Experts of a small language model: 64 experts in each of 7 layers, a variant of Adam for the experts.
Below are experts of layer 6 (counted from 0) of a mixture-of-experts language model. Rows are named router (the router's row for the expert), gate (a neuron's input weights, with its number), up (a neuron's input weights, with its number) and show model dimensions 0-95. Each number is 500 + 25 x the weight over its row's rms, rounded and kept within 0 to 999. Numbers have three digits each.
After each expert's rows: a language model's description of what the expert responds to; "gets" lists some tokens that make up at least twice as much of what it gets as of all text. This comes from a sample of Wikipedia text that the model never trained on. Tokens count by the router's weight.

# expert 51
router:476495492479478492477518532486471529505496510447510491540490490534462510491479489493523533475540473502484509513538471506509537512470518508505475494512493465534518510489468510528523484516514490573499493516504518423531518463555513485513495481497480550489468528498450528484489478488524512519
gate1:492523477502494472519540475507483518523488497478518533499483517494461485488467519511529519501505518550489524478509491550504523469507499526503530532522478485508468484535449544506500521472474535480483530509540506502530543502465478500498526494459470500469451482569516514452476473499519523497
up1:491455528490480516442471500517510536488524472518495470477528525491520501495533491462461506497471486515515469517483516447477456520492504498492493463519529493474493471490563477493422487513535470497515504483504498501472469505516526522525504480512528494548523469471482471524506452497499483513
gate2:497521452530566474475472512537499469539504534507498482495482510503494517499475507452496457516509493493525532555478508530447516465512456525492524511494502535466507515511531491490499470503507511540470478528494545525473513507493566499498486526479468494481489493502484488475511478504513450518
up2:504527500480510496569531486509539527517517481521512521501509480517490455499543507526475476517495535473462533507493500530490488482510510472508534483520489530505546477486457499489549531462512562478481505523494453516527461516449504447517503468500502505482506471494503502543483527516483488519
gate3:514503486480511497506512536504494519435535431500487492498520461507510518507467493520514480539490494541511514494465513515497529494556526500498497480500459537517465452494482522491512445512509500513493490465470500490483503510485493492522484471499535487490425497491475516514510522543480435519
up3:475469493476456468519490504506497534519489483495524495471555497501496462488524537497469453522536564479538519491505496527489461516506523530469538510538490512485511525478457478496497507468438510465490498504514493492507518485508545506505547529493488505486499433502475465495465509498505511504
gate4:547485523504503478497464498495493467499527493521498507499544490479547518567504509484469450523531508565507494497500512527504548499511520505464479521507492504444490497482505503472482500476543534518486528484502545538518523499501490531538481490486518503456512466491509487507477514555458516523
up4:506509486471487498442485515518487540481476484505544507491507536561468479472444506483556520482465508510490552470495512471510498502500476494513511500498509543508476492504510532498503487513517513495516531502508480474498535516432485508501501513463513463476482534516464511511555443508506530491
gate5:499524504519472493451490494528496513518507494513504483442521522468490469499509474521512540524537536511504525462494506507481504479535531542475544515492499510482511541513516417501484462447501498492497523539507491537503492526488468511531519484527467502481455480516463511511509486474471481533
up5:486522494490492496489493546534490539490504497509553458525495484546482500507532474464517540500538520460529493534503495498483516542473507523491529453490474513518492498462503444505455493505532510533455507502505507495497481507495500464508541514548531543500499472457479520524523488472535475512
gate6:505497487544509525505515500500514555474544491494513440495529485485526503546524509476490511515520497527512490483476492530511515478501500468500516479508503474479524473502498509510480516426497486470517510474577507513502500476455501520462538524545475452492460486472497487509477509498473455526
up6:497538490516519510517522496514495489510483467500530546525532482483433484491502527506515512519506481504520472503476528524518490500491480547530520475496497519534557482511416469499508506519533504545487499523529485548492485496465488486522570491484515481520442498516519487481494531502494514499
gate7:506497517534491496513488506493505530507521478501464532491445514526480536507530510491507502487511532442519521560506493549463486515493493487480516528495461502466521455456483528513520514508513537501486498514484479505496521526472493436492492534552498527443528478461506510467502508541504521499
up7:504487563480504470497510484492536528499500491518496476486506511483495471535518517506496449488516451464495545511483539480484481470480510490524507517483513492520500470513478522477461516513497519508543495530495462520530488448503528521531522510444508482493516522506490531528588526524478525512
gate8:465494482555523524539476495510501478485506491475511495503508506504479533509490500498495525532473489493553479496528519484510501510494508483498498498506535484541498434536495494537524467486539516520465525486511526468474495550451490460511513526458460531514521537481473516466536527458471502531
up8:461497444514546536496443498498462462532498498468473496507503540520480541483501484464505492479528497488538488526513478490486485497479547539510499506482468480534472468510544514530515483514499496544471510519538527486512504537498572474494508498503456523539505491498525507522519501495509490504
Violence and action verbs
gets: " to", " were", " him", " was", "ed", " had"

# expert 12
router:486463477476526497502487487462439495496460461510509517467518492501501479514552499565470542543530483483489504509482491457487524488462483486542497523501459496529516473511527490495512516485525506442548521510477496522488463502446532478487516525514502486489486471484512509516518497479506536480
gate0:518542501484489475479516505501514466525493536472477520531478504500480523525470498467510483502503500552449481528467477531471481521506545526482548514507491489467485519506465532552550451469512529489495497502492545474516467523498531467476514535450521502484496523490504516471493473520495524514
up0:463465503494481493505495541481487474529490459497490451497535501507512491485500483484468499489492497505452503530445496496499493547480523513480493478480458502470472483482530518539512483498470547486529502497520503492495522524465481477536516508502560444503499497530491497445440544504531502517
gate1:499514504511474500525525504558497530481511500524446475504491511479485527517509502484500468440542508544520532525457501514519517511541518506501568520501469517494462523516462477474457514524532534523479517481517493467487506519514547513516491514507448513483511529488518463517533472505492486513
up1:523518452496507524512507463500502516497509466476476501495493454496505442506504466495465524504514494500497536508524527495460507514464485456506556484500499515488512496466492526475537495539524495509525516491479477521478514473465534501484574485482484524489510479520523527524546478450445474502
gate2:517489492504515549493502467508505517550523535484520496514501508500497478541466531499521503458515497528443548512475499518500496472524536501465545464514548494498488521528530526495517465476498539520482508487475511472497546514541502496512466508468459506492494542475509508464552485498457512516
up2:524511498495505538483506501487508460490547529527506545518515481532552492436488499515487466503527554516500518517488535512518489484529516514488504499508472476518473469470491524495514539461495532504514465520547470517495526518502490518501476505544537536491454486455528519481453504534475501488
gate3:500512504524508472518501493521513481448473459527466450519490490509500544536457532459543488495546497521510537479488511558502506498483472507485508509492525515509497514466513500520503511514502544507491506512526441494558506498521536519475476515526476480474538514503483460478549485541509500509
up3:503506524498502503520469430533504461498498520504546509467498524541514527506484511497527492517484537524525482489473492481452508501480493508522539490498481524487529511478502445516457520488468532496486495516484452509493497486494536491485510520503512502487502471519491512455529469516422433503
gate4:522475478485519515483514484483497492476502482481529477513529489480514525543521526506467518526499528493499547521480524514503521472460488514530535496524539520484473527491513551482492510522497553479462482503487487488448478468520535504498497527497512482527481506520547451500533585514485532508
up4:456471537476573521475465483503489444463502491511481499493542488470483557496513494476468513496497500540495500484490500508494496534456521504521515522511504558475474475497493544514510500458501519503519493502545526452461496488503511481511506562468513471493511488513494513530500514467517517490
gate5:507495524484506463520519495475516501478514502476461487509529498505486497481484558483495440498528486514449508510474467510464507518488534574509521532544503489538469482480538516472535461511480483514455500553484485518539471513526507481492479481481520486500482505521534514518492503535524471520
up5:470485454487477489456492476523459517465532500468512469465483457533486487488494497489523514452488525510511514497527523510524529478511513487505497494474459521531444489503510514509532470498456523531477522550526537485472504502488514528536539505476514458493541518454472473499500509515468480516
gate6:495477554492555495481549524498507516509522476509480493472521477501489520496500526478511462512518505509468521474470519515481486474482527522506511499487480522544489456469515515513508482515480558519527489507504505485527583542556532525508466545490475504501533507473515488503518494542498521516
up6:530466491534512545541475477484499477533500464483495526489474512523481492522500503498445460478500493495524487512517473492473531521494490482482504525514551537476542531534439541480524494528527498505525518502476468505495493494514450500530550526514491515478495509570519498516512526500532496497
gate7:480445527538531500523517516493535540530509529554493451511528563468506494506478490510518471500535519484498511520507506542481514456524510540481513505475473492449486491515493499476512461507487510483512471556516490470541517515502512509482504494471506522523514533518448494473484511539490507516
up7:504480477500486455475480504498514511477499519485514467478478506498533485466468518509484512506500535512481481503472463507518498529478428566522509495493459506479529477471499494491523498466492484501487534529537519510474440535502514533495491492497517459449497488427492499538488481466483488480
Year first digits
gets: "201", "200", "202", "199", "198", "197"

# expert 0
router:467511515502491502528509505454487500508459484505501524521503486502532462444533476511505470481498470487477483486494465473541505498485485490544473490484478517542511534488512474572518515529497455453529473515462458504488481485467473499478486481486535496524513483498502470531493498473506489432
gate0:527527491519480513477515456476488535494546512484507490506466478507467517513433519508532499501511509512467539501481502566471502484530527531498530511540548485484468488515493499490472485511478508491436536502473512501503522472521537525524503558472484521490481533510483481481487504521495518542
up0:518479466549575515525517439471523482483507506471506470519517527496475481503457525501524509504490481513518465474469510490537508513487478499484496504496544469478517504501477461466532485515493480514470464523525463506484472462472511514525524548520471504538464522523505500492524500479548504507
gate1:488521477490488466469549477514512518511505528502492505472504487474459506491461567512514507525530550533486513515485483527533544470516479533521538546500486505490488517556484528523493493482491528547456515504520508490552515515524526508533521482497507497527478503502467463453498472515507508517
up1:482480507486541464525501536486510507528479508541499503452555488504503515511536499465465516518494540519481525488475479533489452500524514503515489500524456489542524504480467498472446482530496538492475484503517555518514498488460487481505471518543515509455469493490467509508531475487471542499
gate2:492529494479486512459538499545517466482569532486471498553465475475494492548486526465526482533566555493516519534475486523473484460481489530503529545509493475478495464490526497507502481483499502489459520519493535456500497489511517515515494500501493504480483502501487477506512512507499475543
up2:526554507543454493500529536495457519524520505507510494503556513461541526490499471508479496489532488505545512498526523478509503442541531499474462486505494532509483497481518516498503520457547512512519498478512483513534530506537527487477481487537499509512478554489446467488472496480504494500
gate3:529458546483507524440502491537498547528529527495475472488464488505469509540530507477471511492514486512497490486480523554513452518488499493491535497525501491471484479515489488475464518525472523517476511469510467455479545512488519553532531483476488482500527480552514496513520500519510491534
up3:492517533510466490535499448452479493508502484509461493551493465458463489525508476474511503517491472483448484499528499482525491545488480536517483474486491529527497503513514523507514471521489513497510559559478510524457527480527493517530521496483507489520507493540468526503475507485562510473
gate4:574559522482499497510532519520517485452523518504492505510465501487515485532464516488520498529535545489486526492476506501483530504514495500442533502524497486496520484499483503439479505468501508517471541495513502483510517470535511522557490456491469548481529523525479498485520480522499515536
up4:567486474477480522475535530459504496496498523481508496532506486521541530482474439570522489486477473519536519470501501499496503467500519505541500507513472488491510506464548449537519478475540478517515483497501479518544490475511512536485473483517508512486460483514511497497509467480470484488
gate5:554534510517507510516529524530530514459566480482495515502480528496480497529460514471482486534516526519468492518495494509509517513542534506518537551516483493505511492468533530439510485449508502511490547506534487472534486504510513493500490500500489475474520486531453531494517526479514481549
up5:479509514473490520524550554495445476482530496494516550545494492530513529505486513533500495528512523528510496485458501516544479501508480507501492460525500529497511497513488532540524504545546478468525508468522448503504534530480522494555507465544511498478496531495492511496495524465513527506
gate6:549539504514513523511513501558547465468503498504514466498485438493488513531465517439507487520515456480492508506498547517456529511517500474512518538493492518494538479516481480439517507518536492524529509509499505534523458528493487513485489508500482490474536501483540475498458486495490478508
up6:487520506471514504472516509512470538464470507489509491540480487514493496506518464571494507479518498506509491506525525547489465470482488515540464518502495538511485499532500474511482522478469480473471515443476515483505537535486484442521484491497455504487512525525487492484459489467492573489
gate7:522517534499478467497482484484532560447534486522495505483442532526487483497511538513521494505521540515467498504459487486517495495502459511482569506519489504500474497528502499483528536452498502511510505507533507477537521498479524489493525485479464537490474470513470552483506470541498492542
up7:495534537499561516522555465508491481463498478480502497522475496482439424472513496466480501504519460485493443479452486498549495491485485490502523469470513486464484478517503518502539491495472469501489493512537483480515479487471493502495531498519513516517495503505530541531525537499511484502
Relational connectives, expository prose
gets: " of", " that", " such", " has", " to", " by"

# expert 59
router:466496503506479497495469507466493504506479477486519523541528476513521485453522462510496480485481471480503469480495454479529507517486477471551483500481469527536513546495538489567508510528523472461508460516471480506486473504478491524485478485499540490515517462491490490539492499472490505422
gate0:518526484485507549482510458521542533502528489515489474490459538478483535537486494443518527490525529526535519553514514500478502496509507525518524500537507506495477499521485471480471487483487512525466535484503500475490450498529550473531507514484502472524461499511531459492537509518475499552
up0:483503513466453516488470512553485518497502498503474506501510513481517511547509463529519443467507541544473499509525491474531474473528534509536487501536481493544477521474503512510486536486484508457511506485457510505511540535486487469510488500499532540531519497484481515503418492497492478511
gate1:554496512497479531505514489494550481521558490472502512512506512520509486550496503498517492499508558494519511569475484558477525509505524520507514498517529476500485505475504490467544464460492497498489490462512492470520452485538533538529500524539504533486496507494506479477472494505457467523
up1:499522449503485472501521483514479526507501494495553531489554491525512558500489491561507516527495491507496513492469517490512522518505515504435468473477515482488483511469467503508501522482534498527478527486477468542514509479523469435502518506455502509505481535453461459530501514491523501502
gate2:521477497522518522472497485527490484499512513486476476479511521505493466507488485489502520492549532446552511484470535510470534533512495544484524478502494488542467485509541477504507490491480484523477511552498491497453496499486524544506456482527484506563491485457524514487454474461468483532
up2:500491483511491478555504494537511492486558581531478470479533520503463489473521474470467468487496553490509523491535519467525454518470508496486512503506475464545487510465518519493520475546477498522525533507503508547491473480514495503476479505488481499495541506515513523540478519489500505503
gate3:531554489541510500485496498496486491496526485517479456506457491520475536510479514544531532555528517546530495447469494524471486546504468499497538514511524482451477497506521471504541490512534512508457498487497539531477542513474515508512481533485471518476493514527507530475490480493486507520
up3:500499515502497509443521480453471519546492502495463497506474511441492532490451581492498501533524480515510493472456448500528514547503461520487509490486503491463468493539515474518514502514538474505512493491491484463490525504524482505490462492489537483517473519502537497491489537476501520490
gate4:552492507491491498499488490494508497495558512531513473499496493507490497543495529517487484504519541516472537520460494495505485493496520519505532504545518494488452493517502519496514532460541562499457487481529540495504482489515519489521469519496443549475518506488482535463505538487538504565
up4:493501508516562521474523458516500493475466515481494484469479493475440447496513495491480532471502472518482520514545502526530481546459498490509466506476541521511500494527499497446497471507492511511514520507519514478497499504483432492540491548535498459515518553519485500492515505532499517475
gate5:484538526530522478470549513526531491481557494500512464533466532470500506506487497482506462526477523514468509510529490529519472487451494484503511486495510538525473488498509511499534552503544494470508543525481506488500479484482481490529495494466481455515507498542531455503461471471551506509
up5:513511475568497513468537498488489471525483511486447504526474504540482496522520527495491474451472500512532532560452488521459458519503463497481456519458500540513536484445528524509472490480498506463532513533516486490517503471487487520499502488494502489506535521513513481499490507493530517488
gate6:553543486480488501519510511495507431496517538473502527531483493511476504506474514469503489484520516514497541537500481520484474456491510546488516512542511470533501474507481493481466481435517503501471539513552489485552468510513537514514501459499459487476483510518510507474505517486495463533
up6:521474496465471519473470548501510514504504474510568511500518474478499497497527480541526483517499490508538488537467528487496480521506514490489484532528479509491515481503484565493463543478540531493481513518521508533496494543494560493469557503452520535521507478480491468492479503481523519507
gate7:557489529530510513462500471491491491440519463480488460494487531480462523540454512469522507523519513492458529471503489520511521505478516495483540520529492487507442480519503514506530498468487495527476554471490500498490484476499518484468512535518467500468471543519493485504513479454507474536
up7:548503518518552537482492502468512485453464482483462505462489494481456498504446524505518510517481446481489511497509508502499506527481508498475521540457482481435475475500515459480474474492484492526523494522499461523506469459513483538470516508492483507467499487550492489511547499523498517482
Sentence-opening prepositions
gets: " in", " In", "In", " to", " on", " According"

# expert 8
router:487503511543523517501527512482523522513485524503500467507477487545470493533515523508539538536540498531559466524497495525487483524488473528438542534474464510498525476494519482541472479471494512496498512484558482504520497503497475470498469513542486501474460502483473491526488533521529467513
gate2:511482476483500513478469484510559502502495518516481507555485524505525481554508499513535508521508513509479499479461503486482484447481501512489512451499525487453472537493499502493455502472511468479524522484458512494509525466522570530506528542480491472516424494505512505486505479516529501507
up2:497526488466510525453470512506448493505505522486481540487513514470500536478518487521488487480473585501483503511510545453497497504574489501538519518540499487535478491527491536509487505523501499518495495513475505498470502462466479492526520534516503538536526501518515523504527535456501511518
gate3:452529490515481478527532468477474519482512494519477460487525524517477496465529511470499511491513494488501483496523498498504474496468487504463483528495491532536496511478499519491497529501499546495518503477498499527535541521526495476536493489543432499445491551480532469512495435544513545507
up3:509485472458460543517516469504545491511472502526514524508550509528521529518495475493547487535503489496503512447507543460514518467549528508538460485518485504490507459466477477523501492492503492511521517488483470507487531485485534522472544528520499522505449507526482508515495509473499441488
gate4:490531487520464506497490475511483499480525541479534480532513479487485488527515534469504517539518530531495483448512474561521492526470470512482503463454512470476512539505519501495461490478540499452445498480542534497486483504538488451491497521503482491537473511492510502471504498501450495518
up4:501506531473530495459469538534512486496476527514522514484522514523459476503516520509484464490482534477473508509444562473493455507532493535535482479520478492503489491524441481506551550498467514506521514494490500512491513434495497492511516508488510498485532455494459513501536535506521491508
gate5:468518561497498533500493533491564471490503471531462512540461541508470477482484488470490507550545469524496471524491463507490498509466471543519477496470454530479471499493476480524506477505491497479486481497500457503479505515450516475503514526507522461482492493487500456497507500545506512484
up5:532464497462468496504510494512494545536512499528511538506576496521529514463495506515522495492508529501523496513518518484506561503510511476485487556514482506486496462457499542480493535462552548526496503496499510502532506524494504544488494526500489537488486465515480480506468478494448537495
gate6:501518544499469473470494459537501497531513555462482524488515496527489460478516492508487550487510489484512553505518525533466522507494489500489521509515473493523465504516517491506500570482471477532456506517502517502504511508515492484531484490492433524513579455487483506477494497498490486525
up6:507515487503492469481501505514474480441501495477498538507525479497508520518480511519522505537502471503484517431483502503513458499527512490483509453490482506461471519522530492511525544507477491475443450528522520498530514466512505525466507489456504470505432455486494464506536470505472502492
gate7:532516501496477500504491587480482520492498438523481534518500490483477524528486475517505512484537521521504550513504514471527492506503523519506519484504526476478454490486473495507475538491454529528485491483516497506529517477495480523529522493471512507479475522475472482479553501513434476551
up7:509537512514515490477498534484478501488493505496527480498495472485472478536527475547525522459527543501519521525519535499549496483474531476462553507493516504546501531527466480521488473520468500509508520478520467489522519468517471534503526522511502510470466538461483517485491494502457457556
gate8:486513481487504507502555518491494530493496469475495457512466469502503568486501521480433522473504523565485472534502520504514448507522474530520510494549490502518526500508488508495457504520510557450523517515494497509533525515503536463501483453523507492478497496490487490466477502474507502516
up8:507514526516496543465476502505500482547499489482517490491535491515571453494544483537498526500523467462482505466547514492495519516497499522493497475502512494486483541492530487532544481503543494535497491490491516504509491467459461524470433506502474493519493462477511514491561488511479515476
gate9:507508483471529497493536508514487512509512519498516458477512548475499510482481452477502543444565532476494573489497490518470468515521503502466509491512489490496484501520457543513541453495474495496466512484499496463486481468498479475497514546519510507507481548496488517500495533503500559504
up9:493499553495478467500512500495492494484484486492503528520510527502531482463481522482486461461505495495447506513483507449487544505497543523554472478518505483520465501497486508476539545492491512483531454482503514504526491496526554520508480479448509493466509466518487459466454475457478519487
List item dashes
gets: "-", " by", ":", " |", "|", "="

# expert 40
router:481484487482461536521452489549467501532532512541456477507510517483528480487508492530541497537537514486538488504539525506482536478537495516507520537482460485532526493477499452483474498519485493556532527503463485489509493516495473506480520482539508541506488481496505491532487460473477474509
gate2:508503514478473506505501525457519546494527460496507507485494516480488503491472516488488559473529545483526474490494474525476525522502559451499493521517535541509493495486450492529490505494461545502512510499518493496541549481516500540504556495504481466490495521526482519491469484537525545527
up2:502524436469508448494505452522514477485534494496516459534461500541511484485478488493465501503507502502496515504504517488526522486495474502518522526520506435490504497479516492505519507484555507491532538528522468470504508496533506512520500446448474537433470486500536500525508483490479523489
gate3:464512528537535472526491498486481528477507540508496513514510535470494491497483513460563528471494494519520463505487517508504493491512498514481504466505506519502467475502507503456436443474471463470507487442502483502502486537518522514486575529496511495515509499517525519492522458494465473520
up3:503522573483474536490501475487483525477499475494542490523497468517470477485527489506486454469500492531460478548516499486439489531493489526542516546482513487534531470463500491540506505481513503494535513507498509507535518532536487508500473505500497507503474512529513491533468488543556501475
gate4:482539482526482493542502476554491509489509536466500509522499515516519548546490483506539458504500503510501509448518515533499498488528485573528533513512516511503482500472522506512464529482483510482494520461536531463490478485454484479551488503442495516527485499513531494514488467513477495527
up4:465521506487495482487514487541468517493499533470469483521510521461541500541503450499503489469529468487511525474509496532539519474524499549526537490517526450467459511528536506533480495516542503497507508470523485503496502489471521536530534480458489472534452521503549486509504524514523496502
gate5:509515509471525516480499545528530565488531435508528503565510487494468481485517488461486507519517474507470526513478521530552503477486503486521469468540507577509472509511532540509515520474510514503481512516523477488520520521490499522531495499497480492478469471512482503493512501502531477537
up5:511452483490481438507508508477502568550463470517489536510528516562467543537515526528472494516492478513473472510484520531513524495521494502499515477514496531510491517475491482471509497553507507512520539504459474485500506497474481503476524530490435493510480509467497483534526488485502515512
gate6:531504522466492514509463484489514505474511460517493514492508520495508522516454492511522517492499552523517503497529505488537519525501562501575487489536507441479505507524554492492479480513512509508507494471501466454525519439533503492525531520500504463535512531515504472492486474511505461533
up6:514501465422503507521471492453528492473470450527544505487489465532491511516464516491483544488502522498542490508510506488550555487506521468570498496468482494466512498511526489464455483492503498521495488500490503503469533455506489496489532498509510468525483488469514479509508516536501479514
gate7:550492498477465518503483473489500468505506502508498477517476499481450494531514473499535479515473482526488500490514496560511512490533482497493444445476521510506462458457499493485481521480518500479447495483476524472510502509478488488530472517484458543518463539529488549475498485470488459527
up7:503509514518483490497500566454495500475508503493549517493527523505522487480474510526455485499570499475487490549459501461483470491411536540518535499528501489501510540489516515519512509520467507494501500514512481516496469502488509508491465501492536495482499483498518460519485510474475556498
gate8:517530515502537493510510483562504517490562554505505515506483534538492505503459504511523554496500503485468512554486523513508498482513527518484522512478541476485454433500509484512474523487482522514496512500520506474502490440485525433493503496502523477510511491476493516500529488469502474538
up8:526476468510440443519459505530475480467495477499517508462528499502515520477492478478509487467479561467481498539498530473478483497531538517471532490503468544493498521459489512508520452519485479469513522524492478519472470544518479512491523480524508461489476531460472499503499490485519496510
gate9:464531525515464472498478503536501557501519543481556470495481467501495544487531519499474522507525551488528515498502516492487512484499546515488543523464513508551500498497455471518484469501458504515513513527509492461500485524479485501565501469515519490477522504508479537487509476488498471538
up9:514507485505436455505536495500497499467500524472511516488480435505461532474498522536487519545516478486497565522462530488497512504500503482541476512520521502558526476491455491505493500523507498535500486489458471516487484498521519473523502487490510557478527494502475526471536536501473486492
Infobox list structure
gets: "\n", ")\n", "-", ":", ".\n", ";\n"

# expert 16
router:509541485504529526505479476488495520539518537519465463483508491439486465479515463501494539533467535543521513500534551531508469457504474509494520474472532488508471479510516495512496496483520529470481554486477470528464513514514476486498501525523454481534466495503508508546505509534493503512
gate2:465525476550478542490481490532482492526556495512500477480469462504528486519474500513529460527502541534500532473512509538417480490515503516472521503523516538503469547493513522482524486492498502478494525496539491493489478507512491444515519512510454523524464513500517473463494513484512489508
up2:533525475497499552528505456528465495525517521456511481482462477496523495489480527490517477517485481534484537485526490507459476484490498516468517488495509525509481535497484543485503504487503483501490539486522526522471451523550518560505487465506452521526484460525521460471454514487500490476
gate3:492519467516508514492487500507494480528534540484529489485521460503489491483497453511506535499478564522529510474465533547514512494500512499447497504517488496478473506518525483490507522452473502509544535553552491502515475457556508487518492469463459475518503485520475470502492474467514517525
up3:509537473485510515489494516528503456482459505504539557509515533539490531517524500521461524544483526526508477479454509514543523486483510500452496526539517472516457527497500457511473547504485504517478506532503462497541475461506483500468514539489529480491492488496482519485511490533522538516
gate4:560511511458524524491460539487540547519535470457496509493472481538537507521485491499496538481512534507529503526461510518516507467547487456478495515519489454469515500521506513502505524468514492480501517478519490460527476508520500491533487496492487497480500555516493517471496493482520439538
up4:507478532473461484498533476486461450477465498524514517508506514492467491497499485480482478508487476490504507440510513452560518531512518501540467494514484492514478502475530512500505525555481519533524465465465521511501562496468507530499489467512504495499506521498478472510449463478498544480
gate5:547496452537504533486501506490502498462528522519498496515496498508486528567455527471469495484490540527530554480506502494487499508508542519500487543527526525490480478500454490450486460498495547513479490499506536483512481535508491479516494513508528510494522503541476563507459513473494521513
up5:530536453514510517504514472493445544495504517509508483538490497499468493507477496526514487480506530555543527446528527480514492502491514516518514510509525515545486496476491461527470489463511489507489518487460459506489510486517466490522500529508487534537458484503443556510450509510495522514
gate6:495518488483505488454495443493494496503529502467495488510490466464497537505439475506520500511487514510480495514485493538482495485527547492507537502537530461503489476580481537489534490505520485479468489497480509477479530474512497469499475520475450502454523499457492497494513481527469447529
up6:488492496487529502473489517485507496504500464496483480509510489458505516498454458497494501491479496491518484517522467549489463489509487455478510511501572486507481510542485511461563462527521513442461479492478506492475526509482491454480514529506463517457521510528505512506553493541480474523
gate7:472530504525513535493465492514480475461533501554467497487528481490479491502468501491525505491495521490481538515534496538492495513475518504466553511517511528474455515485500512504527488473489514513483455497506510439491445490523531550491523478497535480446506520543477513457521471499480472509
up7:487489513474525451528518503503514523549517483458509473526509544536506526490525495495491480494522451474496482526448495457513506507547502526543464492505480463498508471521501511504466476530492490512516523510535469508537557499461474463535483514484473482537529467461529501511494505518503506488
gate8:492471518458504477518541439494535483478520504493496519466520494479466517488498515469540490539522540529519501459518505523449500499492494484464523498513513489529485466507480514491514459481475519486489512466527497517489551455520501498470492519550471532471484528518483493511490501548491528556
up8:523518482496475513483492501512488551495497488469530498513489489531567517481493523499458493468501504460479508487515469447556521495498501469500480515523507479517521530502501521483470531499517492519508500537443517473520450516456517568524525499463529502531508471501499506486486489481505459456
gate9:528520492518462486498509503489551470543570487488485515481501562530484510546474499522495515515487551461498482514469520497481477463497505502517550504521548533485481524509495512469471506529519520521506497496508497494530515525502476495533519484484462455525489568504510509505500481487493510541
up9:512454482475506498503516503517461544494459509519521517526511474504549531469531513505529494476544463511519517521487497438511519555522535534520479490517455430480525470482478477482500484458508470498530519499467485480492503455489514494494488513508512521484500510489454494495473527481498520477
Track and title lists
gets: "\"", ":", "|", "-", "\n", " The"

# expert 10
router:533480518481470529495511463463479513494525476519499469536441500496531500485489532516519491514503548531482508478506464555514508515523515519507502483479495493501531550531494524513483520507492464475524482467517477481522539477533520537524464547539507449505448523470521503482505476512521485494
gate0:476442489477528510477483510515490523459522503477511510490506508505512554530468491534495453490543544493497519516509492480485498470546552513475531527506490510499475496523537495474490524490513529548518513506493514469534517471506534486549474482509521508506485510510494546522551489488506441534
up0:530542470526527513468514507505479477488478523499508496508457489508539510480435492502493483531489512513470549512473485506508474498539514565503515487474467531492499482532522514507526503502483473503540502510538509524523495509474470483520441494534485452475481532482508515541554472497524483492
gate1:562512498529507507521556480485538489470533552523464483470477496484482496503461553463529518505480506540490491488471484556492485494489498515477511493516513513485469488523507519450487510497514500501495517493479487478461491493525501546498521541524464472509458491503508531455482460508541496518
up1:549473509468510479534515521498512484487514535496496500517453490485487494480432524491491481508496487501484525491458475536498476494505526506513511480477514501485452504543470490431515480482502525482484489492477528462450501504519504507508518505513527445541468471540508533442502515498538490523
gate2:538485530478454528485473535516532489465520503523487490453475487433504491523488498490516540497524500504489529489578549527514503483482543485466487537508496484484509506517519523472492525492492512513525494466503508474470488527524471540504477514523482488514479500478492474534531505470501533549
up2:524543487450492516512488499498454555484463480540516494525474493475479492503511477511528507473520508527498504517509518519517488542458509527442518489488536520515508475514491506545469494528536478474468512510539509532527487496476507489535485527497477439488500525497508534482524457534526460508
gate3:512511514526495500511492436511497504494479467490571459497485510503498481495467486499541480509493539520491495523472507536447483490481493497480536510494453521510525507515547499514469478482483495509507511517540524532501473514494550488492485513507503463499482509411515484480558481516528489515
up3:547538480521499542444468501501481491511510504486518531484452511486506506470486507457480531524447539496504492503496506506545492450485504481489517529532505475450520511557547501513492472487503524497520488510519472496532493515531498481508474512570475495505510525499514494488524519511558498494
gate4:552508502542478507475483506504512499472502507494524450406495491478508455513491510489531499514506534499545500507505502512509511453512538504533543482504539503486490512500524487472489487474483551525504510464527486507508484531502453485497489473546506483516505502480504492490528467449479475550
up4:490512456449491511454554516466496493525458477457511510527534516507503494501473503520493492477487482518479546495514493494471478537494494548505464490527481456481504511455484560521518467506506483497502509550462504469517508487499511491542488502470506499480491524539477544497489537533502531477
gate5:579538474510487499509467461516530492471493520509486510450459494482498487554503508509490499535475490513474522520510504518483478504461552502440524508483526502471498462490521512472471487479465525515469542481541489515540491457521474508517507525527490493512479502493510505508491531509457521519
up5:520535505547503487526532477477517500493510523531481519481468542493494529517492577509479517511489517519496474484522473494482508535482518528479462497436525496485498496495496487495503522489448515508478457496534494497553501465525489486506512571519537494498482448486511474498510522536499530508
gate6:503463506528497515512461485499510541513539516487518505547522492530522481494518519523507450520494526482497533485502484512496501509471495516482539507536529515490508511559522483482547512483519505457492506525490517463524491515534550499495529486484492461492491573485520534461539518532467458520
up6:522482462511492487515536494503448508483547508476492488527469503504526492509525516508488489478497523458482483500500520520463513482495443449503487492494532497554555510532511545498457505494519491490495492480538478467437520487493507506517491501492514465476532497485538487452460518542494528530
gate7:510446500488524463507516530481515467481504513466492468475483513514467486516503544497514517494474527538486493497521514531469525521509536589470516501472525512487504521506488526483516502471443526467471482457480503458486499525512511504516512555492484477507486491497498513458468494480537533520
up7:503498508577456486518515499470503514474512500500478439509471521497489494513516487497542533476525509516560481480535538556502468548535492523481531491480518490523535504548521494494513479506504512469524518475468512505516474569507502485515504539511491495462488508486513504485488506529510511525
List separators, descriptive adjectives
gets: " and", ",", " of", "),", " for", " on"